Below are experts of layer 9 (counted from 0) of a mixture-of-experts language model. Rows are named gate (a neuron's input weights, with its number), up (a neuron's input weights, with its number) and show model dimensions 128-255. Each number is 500 + 25 x the weight over its row's rms, rounded and kept within 0 to 999. Numbers have three digits each.
Before each expert's rows: a language model's description of what the expert responds to; "gets" lists some tokens that make up at least twice as much of what it gets as of all text. This comes from a sample of Wikipedia text that the model never trained on. Tokens count by the router's weight.

# expert 20
Word-initial pieces like ex, an, non, inter, pre, which begin longer words (Exposing, anthology, Non-Fiction), plus scattered symbols in tables.
gets: " N", " |", "N", " ex", " an", " n"
gate0:507484502483527493469526472488492489490555497503538565531506499508488519502490480549534484520491495503510510493537488486488419488477476517491563526432508521504490555484525514501488523498463479508515534531508526512512492535504521456465520522542509487537508448465520498498481519521486511500509468502502490455503519517480474512522497508478512504474502527489515468518485426494470453520503
up0:506470499541486490522511524497480536530425533460519503501506483510508506544480503432472526472499496480449492493456490520504492469461523522540479525534468546515462508476507482507508472496487502505527524490514477503488507531495526487497473509441516509507508509519500515459507504520490496507508501485461528532477520476517514525460509472486509517485509469524530555460488501549503559458517
gate1:493461463482466521531531515503493509464478499516532458471522542472560508465510459533511472516471461484505529537507540477445493489443510540474475475502520512489492491480538495465525466517526530529503533490492499495490507512501538519457466499528538503544484497467489497528497479502457494468493484530511509451493514522480542484536503491508552494533480529451493514515466493500531491518472
up1:496491487511474534490496502491534531477459552499520479436503538490568495499494466507457533466484464452487530496537546515479480525489522486504497504514508510525499492499482454480528493477502528512472519503518529488492490473500519498486467513500493495506474515455493477525518485480472488456513518493482473483480537507489572441534508522477554513502487478501452507522512512529519503488464
gate2:519480490464499504487512471457521492497517525513499499503500519459530505449533520442524501498466525492469537526530463497509497486502481501507492512545489475541484540500526525514549500492542471496495526505516494482517495523515519487500520507494521469521496503514514510527488515511539480513534486506513487503515411573488456507488528515489477498517501557503547539480462489492465526500510
up2:503527472535517489525477456510529526530494452489450530496497498556529540521484509494455492461513455549483491444514493503519485494521545504509533479435510539494537478485496491514501512524504504527492463480463480476490495543460487497475531525480512480453479477509486485502503464511523509511522498473465491492488521495514525506476508524468506503506485504489508492457523508549453516512484
gate3:489513543505487490526525502466498484499463500487463508526481492481506493469505491519483480528456501501477536524477514481495481489545526510515509439471484523477515519482520501507535527504512519515514479485544519462505460505498532493503541509529475498483477455534494496484542484478512498491507512472516496461463481481521500470498520511506511534482498523507478481459525528491463541495496
up3:524487468526527474483513513528487487490505515517519486467485467472512484502485499473477474516520467488520488480475504463454495557504469511512504613510523499527505489533420507487469505481476478489485518509513455534495540478505450491485465531470486484499502533477505478491454517504490458528470515519506492507500475501489500503469512482531480485529494513499494536525471468514523532492473
gate4:477508500467491519518477476500487491517478521503541466444479512519492495487536428479463492546498523483490539520505527529475464459497489489532519516483500505461497505548503493511575484479552496461508528502486535479450473491492520528512514507487474509499508446502470506473503519510470499495487531493529484485480473552531528485462498502457529486528506524463461538470503527526532482539511
up4:441489506452470499528498467499482496517516516503522486490483521530495463447530466468466486532479524509498529523484500524519494467492497534561473543494498485499485508553531508487569467513512517502525534480525499485440532482541493496510502503504486520517493480504468496478528519517506531476486519523531473480465441527522517485491481509505510515539492496476470543464482527510510489529498
gate5:501497514520502492436519448545542500476493487510510479515474492526512498476520506500522527489467481510471527528465494473495515484518466506527519510533524471519496537478473541456521495514512503497557505489504506514479476514472503494476495562515512486508487488524489517485456504507449478493506478536503521579519476497500515541482471498493500484494503517501482541497527529486459482481482
up5:477508487520474502471553468480490482514498521496512495513453487487488493531496474505528515455487495505491497507474498517506500477515479486533492518500539478487474486479481503475491508489500490511553529468496516486485511518511470543520566574485483561518494476515514495488492463495496495504493473544537475541505489512486494486487482516519490499503514479531515527535501511473489504537456
gate6:508508498515491516505484514460504515484465511463527490517483501505461474458522489462541481479480539453517531530508496548450457520494502520504517531531521519528521484496516522471518452491490512521495494476495517479463497508511441488468478520477489479543513498488499516513470513497481472478444484523500539486512511475482522473555500479526517476566469515477512503496544471438549504494510
up6:514511530553485513494499512471522506489478488476539470523477467507479503444488486465540481471476526483527546518499507538440478513466498508510517525494553505506521500518519518459508465531510517487507479499510497503499491505529478514500444517501514470523485512484502525487482471527453465469458483527518544504508478477468528445535508469512507472530470506484513483497536476465554471501501
gate7:523542542512483533527490462484538504470489504504505538486500480515461495485446476471506499483512487500526500502521505477488480492523541505487502507493479507479485458473464536549486496494525516482490498538471504513522473511465469508488504519461521468487505473505480466513506503472475465574487560484519496467472490481464530493507485499515508499518476509489521492521501521483491519539473
up7:464484484503502476508542512499488530546479487529469491531520526483513534505497534514470494507506477489512506478495478558542521510499474467470476506520504538506515531529491454499494503528463509531503492502495521476460510481510535496505526465491475524489493498479527521489479503543516486472497466497496477520505512543563452494471499484489462493470543525462517528549509518511515495475517
gate8:473512515478472479443503549487480505503524519468503542506517460498497464469494508518519527502483507493435554535482510514501482479514522511493466483482490496497497542473529474495526494510480462486523513541516544483513505522508491505513483537524494498502461464501517455489521499472536486507490468522533512443465501465488508541528493531497496518496474477512491497488511496489458493482511
up8:503487523496498498467489497470517485524512490491532516519492486504531464458468507456512569483489497454487483502526493491494459427512535456516486525494493496492545487461507509501534496560521492527496522536486516521494503532525470461476509513477476508486483491497522514492493518524494446524498490500515535520489548526531507494529483506496472525518510469508506504515494530528487518483468
gate9:516498479533490533529505503495467497497529475493496501516491473541471522516482463470503496522474487488500497530506512492527486526513491502492518473470532506493530423523462529571494536531525496534443488485479507509500492530514544503481543493493536479491518518470550510482505500487521515504524493511519513484538493494474436488474467535458501556497494506483516526513502486493477532566522
up9:515498474556502502535469491486490513503515483522484494530483501531458524529514486457505509525493474462464465509532539488527480520503507488515519449503507499481511440491490510585500525515536516511450455501460517517507486537496533462486564495495516477466513511474528527488498520493530520498506491521533486490552516509491463479468491527482496522510510488485503504527519493497487516555500
gate10:511494553489510502500504489490488477507474445472524454471473493501488474490461535535528472529454460510550501494527495503515494510444552518465497467494559489492488476530549496487490553463507507516514457509480518512479498529538463550507532459532547510482531502479530453475545526472487493462458461528508489503493469523492487515506494518507492447478473527522527542496470489488520521498492
up10:532482499510483509455461524479530456497490508512525470533499448506473467535518537523523516519488488507524499525527484498483425492503543504503521482507526516506466478527547508509499479492502493534511492475545519506498490545508471532517515498516506482457502491492518484515485492504476509491495475522518466465473469509465500497477507491499488490505494485555496514517469480503545499508500
gate11:454496517503521520488469489439548441465516507482552479475515509496454492475500479504494478509471497495544471475477550499450502488448509496548492502525521490536473524509504493487493488502510501479481555513497568514506468536513509512497470504491502521536487482508503477510526507507491510491495519491530498551510478489490551490517489516501510478537512528507489521479489511465456527530423
up11:553541500505450528456476499528433530533499523522459500520496515506510513454487506517477503511492539497509495532475511473536492546524464541506535480509519527473520496482516510506482494455523483484464508490512478541522533504500499436474499469515502517481477512498507523457501544500511493507488473523502461519517455515510459497537495492497484494435491515495495511511522472507498488468522
gate12:500524499499476554494530506462476489509525500451505480540495508507498528530433518484471490497474497472535492561504497466422528505460553501501555488465527469520515499485494515503526560509506496567473483479476531481501459506507526508480478526488503510503511514501520495523510542467493517499495509531499540529501506519521531518459496521492463505512482504472519514480527539471536506548482
up12:497511524469531461509484524566559514502509523525508517504501480486496518477546469524512457522505529493477531477480506536549498525538482567521478500479499507498491503528532498523491473482476491463484526511535509529510559505544451490529523464516492508493528492466476531469490509513522483513525518470521496468507508522528467484528502465514556483508471536526513538488508491511494532487530
gate13:504499486472511520458545498503514468454501493470526533472527531511560492466506518505539498532512480511534516525493490532499497491478460531484494551497495463520491487517511497528507485501489486486506540565524567489489482490543474459524528478494528522499506499476512503472518483492524483449486502507512514525503458511516529470545498494517540464518482514539479535514490476530515474480497
up13:520476480470472523452487497508493491519494551504496482483487502506518488500552464546519494466519473499465498501475541519475495489463494534525483480488511520479483466495521489524481503508508445479516492462535506536558490504520511525497498512464504537519507443512474463478559499478520496537552517510541535492543500480489465520504466478488472511510501477520500513458467492509464520543472
gate14:475561511530454488486531468504512505487520543503543556484514525525490502470502488494521517514496525433468525498488519469498493458474528492519484540454506482505501515529515475456494538487512525498528532538490495528537484480546534509459492512535504466472499513505518499492479475527508485510413536486503509495533467507509496521505512507519481487512527518473494497531515476530526482508490
up14:485487509499545491452510485476509446487517493529530535474540498543496531481494500511538475498464517479479543500485487499528526492482498522492509496530497504520473500521500503451506523469504508483509498530516510501537545524478497500516482495536468523527502505509515508501496472543461511447428504483538510511512467499509483506486485478493479478519518486501462466536548503440467471489492
gate15:516491479466470527493514501522466483493493517506508489532507467500504531482535484437490509496485516511519476553475478495519461481525487489530519495496543517490470502502470543476500558501517457536486477516476480467466496481491467500455505524522508525479474493476499480500491485488584496514501485517504498485510500492522469505494485525490509515497507549562511506489486505567484526500470
up15:461505526504526465489521478484527506517480500496512504466478510502521470500467531529527478484475478480461502434486511484491522521465503489489452525508480475518520505522525459494537457495460535486497543498509499504505505519515518520540475460476476496512477499502477487490517522504434486475461518506492516488495477456486536537511516470559489499475523481443478494478518494449487469494517
gate16:477496481484509504563509416433451492529450476495519493476489489529513531536463495524510495497463513499507500495511475515466498511469537484547493500492431536481486474496534489519508484465517533520486512530549548494515461490458518498502523515468506460517486474489468512482487496490498541513488516501510510540553483494547514496507485477520463523521521548464467484513462491506532511489501
up16:470463499503487498489508448440467535521432495514534468472466507499500508493442505509473533490502486498518494511507473548486505479480533516550519501543466510474467477488574463513502471462476544504518520532523507434510514488489512521534520486467505508522523488503500492493484481466471485499504502524507492540530460530532496495518470543489472514496530505469486448551508505486529486475550
gate17:500488489492510496524490476458491474518494526499496512479493487531503464500486495466501501476483469513499520499500523519504489472495520501504491499483549430542515527453502521467477488504484460497455509509507491494446491535484499556497487521508526483491531499497465541490483543514524496465517520507485537535521495504474462477482468483524521519460538489515473519498483504483474455545506
up17:482476525535486562506513498470470504492511490465532548496519451490498476506471500494492495519504483521516542506485495544498455508490511525548460499549497470455513514489476492485513482505529493506476540506511464517500542473460536524506505497445503493492505498524475535493555502503512529496526499495491488507492485481498513491518495527524541521455522510483494518488446508478445527502530
gate18:458518494445533495500508468461519535507475476513489485500489476474495526509498494514518521498455480489484511507479479487501522512458551522521508516498488509505533524514532475489522509502501495541487490512551460484532487508450523501461500544510485527505551445492429483511515504482503507529519535486494481487474487481496498524506527551455507501519521538481471471539519459495505506483491
up18:452519474476515502482478495505564477450526466523479494529510493475527505514468503496496535451503521574475559509507468507505522535491473514488535475469488441463542529477514521497494457507477522484520460506485526482498530518518494496466486553521517542528541465463483502471500527484506495525523494528493494510560507508512522503458470508479485477533536535490502509529535500526461480497478
gate19:469522499463498482533517470514449509505506490515502498543481529478523520458495484548531501486486488518494534488573454485443498491506485526494500489508522474510461442501518546523484565501507497482494512527471472509506497549480529483487533531496586481479542476517492485519472521496512526497489532457545539482492492556519464480501465520514528485466469574467505497506494496504519509496509
up19:546464517498457516509518504501527483504480480484483487483543467515492479518534547454503456497521513484551479516426523523506508528464486473491499487483511504471511574500488485473509480493475484529478521477521513479526497495509472496485484487503469510521491512480502544481507480543466513470514479530452446535519484490524489528479511463488460508520492460538529483507489488536452517497498
gate20:481504517470504532506527519468516499504488494479525477474519495489470506501490486490493473454476484517464498486483478510492460513484526465491479506537522433537452509511532534494492480535509528490481504459490506487498488458465494502503498529502500509465488488498495522538523523450486482504511458527531478494481491501486530489520492512480463479546516506500501516525499469488489480535487
up20:512482505505504519483517528513484514482489530483477465419497517472484542492495475506509464464504502465484428487476557525458537531507484539450488548534449463513472520500513535499502512517492533500508507474500500498516492474493503523465534493458510485470512496492514487488539505499488467513498506526486481495482498523486502519473482509474503503523501515489466514553503483510467512532540
gate21:461501501478494499516495463498491514537515500517520494466502504524501490472513493491441520481471487513507503548521431504494501465480537516556490491507512485514526526451516501547467505504552528497509551536530512486532514488497507451503512534516473495540541493511496459499485528478470509495492522497484510516556500518497479440571491517458514482478506515504496480491473516466515465505470
up21:504515525477443519512510474536485521539491492538529541483487486519505486480495489512481516487451470507517481533529482523497439493474499505576471539494499482514478478477485523485475500490520477506527540529492532499505514511538539535453512502506515481477469511532540543463534476519446497507496472456499481545508499529495484451518484487507512503449487453505515513481553500530495501488467
gate22:481479491522527474492485514481464463480512464467476482500482500499489530479457485498505498528486493469479506524535443498537492489507515507468526509524512460491505516489471521529501480480558462513509489502540523489515513500483511527504554511478490501505525460485525497501518440490490490499522492493483511525499490523496482542524451551448504543533477471484512488538509508462449504480514
up22:446518500473521485505488493491499506473488484494465479511493465507529496527545465480522503526452494483491540527508507478487483486489498528488537459448530516507512477493471550505483497477533459554467482475473547486512549489475515506481519510479496564485515491515520476523502533500498498475511474506522525519512484490486474459488493512486508484524458493533468485508536467510462490501518
gate23:451501506461458498473510470518488502510505476491472489511515486533488511454537489468491491489478506487497534509479495576449515525498469556520453502553494484479471507491507530491497506476485510488520517495457453504445494492513507497521511488486496536526537475489512480520502465493494506470456487479502501504501466506505459494492538480492467490511466521466528529498479509517512503505542
up23:532532546493514520504504472539524526511496492507506530465480496478522486531444508527504458465459506522486491490528490514496493494458530477485513458493492463473451506502501518518503490508501523528500460499518476499515503525515450516501518530460517518437516479474513508504513530486525502529519489475518509503520513505496489554447490519519494451526455446475531486517469484497493482523514
gate24:465534460470491516482477497492513491484506439493506425459465527488446481494456506470468545520511494478502490489476516522434507516463521469470534478496556469498470468519504519494501491521505481525532476487506483479469517493524494526497523493479499559466478451499502468520489498486508505540495541467507488488514475496441494530449470515419452551480527502511483514474510505486457520550500
up24:470532479491539497487485495458507496500496461489527458470489497508453464490487481456492558516450530465462489511469484510454499500474530506483527469516508457526472490469490515470515472538492464487534468502539490497473528467517498476508520501516502557450480457536522484511519521495522446529479518491532487501532487488473493514475473536469452520505478456511500496487492496499455491543520
gate25:510488537452486536496487473523496488497528550497508485462502482519493490491517487518531483505462469528550508541470458471474488525480528556486493508528518518511490457509469507509473514501483484569472514480499522482506475502494522477500533490471514529566503513508511498476521504519512513473544494472451477536523478508499486513516502480483563539483579537507539528481479522499483526511531
up25:483496465544487477510494507468495525501487442543467508504494529492531520493478541460462496510494502462473464478525543533556514489496498501517498497481479498495503535505532464496527446465522525453524482506492464499512514482492479510484459478482481465475498499478502510515470479501456511502480532495507501478529482474526522507523500508501437471500454490520452523526511469536528489493480
gate26:482512515498480530495516449522544479476514467528494484480497496526510489458506492509509450469514507509523500526517474509491517487494498495441535458469501461482503464506452519501485521506507484470523477505488487462498501558566527532518524480462549487510517522490483501512512545453502515490512515537501493478508490494493474524462447551487549477563485488514579499447526492501492536498522
up26:524475508497504466499458507507489515492486483478463501571497474445516501514473486513481553505473489494505487515493491510524462499549538501494471523501499546508498529519496509481531486534483515547475525490518520528521506475449473497489484480525458500468456481510515510476504437533468492516485468492483519491479470485515519501555509476481453524449497523507447507515489506524517482490524
gate27:474475513511503512521472488496500450487500489489470516495483482504473477461489457486501501481525458497522503479479485499451478466487530514490477498485509489556467480505516513458499537538506482543494480497500508501496503522495489535501462473534498484557477502532512488508503474466491509499537540468539481515564476544516504542511467537437473474534524512516500513500490548493464485512450
up27:494429525539496494529474501519483462493468507466504492467470516478483454443499522503486527493507496483509486513519487484498474481447543494522510508482492469554469481499520523457489484533535483533527446497454476528479455480499491540515482476515473456561513493523467474525489480483529499507528527508517494521513473503523507531476444530483509499550548486479540528476512494486500476510468
gate28:473486487502517500437420498518502520498489491483520502470502466512523478443502494490515519509480498495479550562480500552468483510502481522486480490457505514473503478478468509518521515515494500478482530494514480471527477485519458540490508499480483519519519531503502522523491497519546471522461521467447476538497552517481499505528484519463495459460524494479499499495451476500457514516507
up28:485492526493489537445457480509546490503495499479522510487499456511509450453473498465540524521490493507481550513516491512549514483508524475494492453444482523496494489453451522527549502515524487511514502499516467472477468485470476494519502546511520525512499532525477504528500543501507466519467469478475499518510540498472519484520476520460489473494525491498507504483516495503422505543491
gate29:498505527532478549470521448506470478450531511536555503506499488464453501530486485502510520515460510499503494502482478506497505495510496496500456450528513516492509478507534501500511513471510513494549528510515506488483469496492517533516507497516509472532528504511498474499451484513511514485510529519462514463498493451498520486487484503468518480533557481467501467482486504489498461504474
up29:522467490454511490479468521484512537486499498522502490487505507538546502511504515483509515525539439508513487462546462490571479441502497503494490496458501472508457504534501472498453482501518507486478484508476534478511529486513518516513531549511493484494471539520491532466508520461515518457462479529507471508514538479489466502500501520496464508522498488498506520556502472509509504467487
gate30:472501464510495534476514490508492476505494488467513494493526472498472532495504510504505495582495532495479503511480469509466504518472508521541519521521515480466488486520508489467501491472470534505499512536513490518503534459496498489513526467539521512456486490510488480485505484509490498489476478518512479501475501499449520522502450543491523507444506529545473495482472506497521522513530
up30:489497472505476510482492472521492481506496487487490496466517499476479509514494530472509473597492548503476478492503451506471493535484504492554513481506497491479473489494487511499473492453460545487504504522503476505528529493498517483503528492533518476453510503496473491470501497487462471501514496494497465497502499510449532538521450555498507491472497542558503508496490522511508493507525
gate31:496507495501508483506495516508497480485470459524538501511501511477465484528447540501480470545490529488472500529527492536446495459498527473490493547513489506474454507552488462484534551476511462490456460479521529507507461460508503533487448521523491521534504505505496465559468555493516513479464489512496525474438498488498546504508494484476475462530500491509450483505452496506537481492513
up31:512485511539472498501496515469534492523529554507464492504499426520505512505501449499523505475505479496508493468495461462504515477497497481503492500498520474506526500462519510508463490523484517533518550508477470528518524539501450468491579486486481476489529516515463535429502452492503462521521507467475484507508516522481483477507495459517546504498464500542522502460522537506467500575468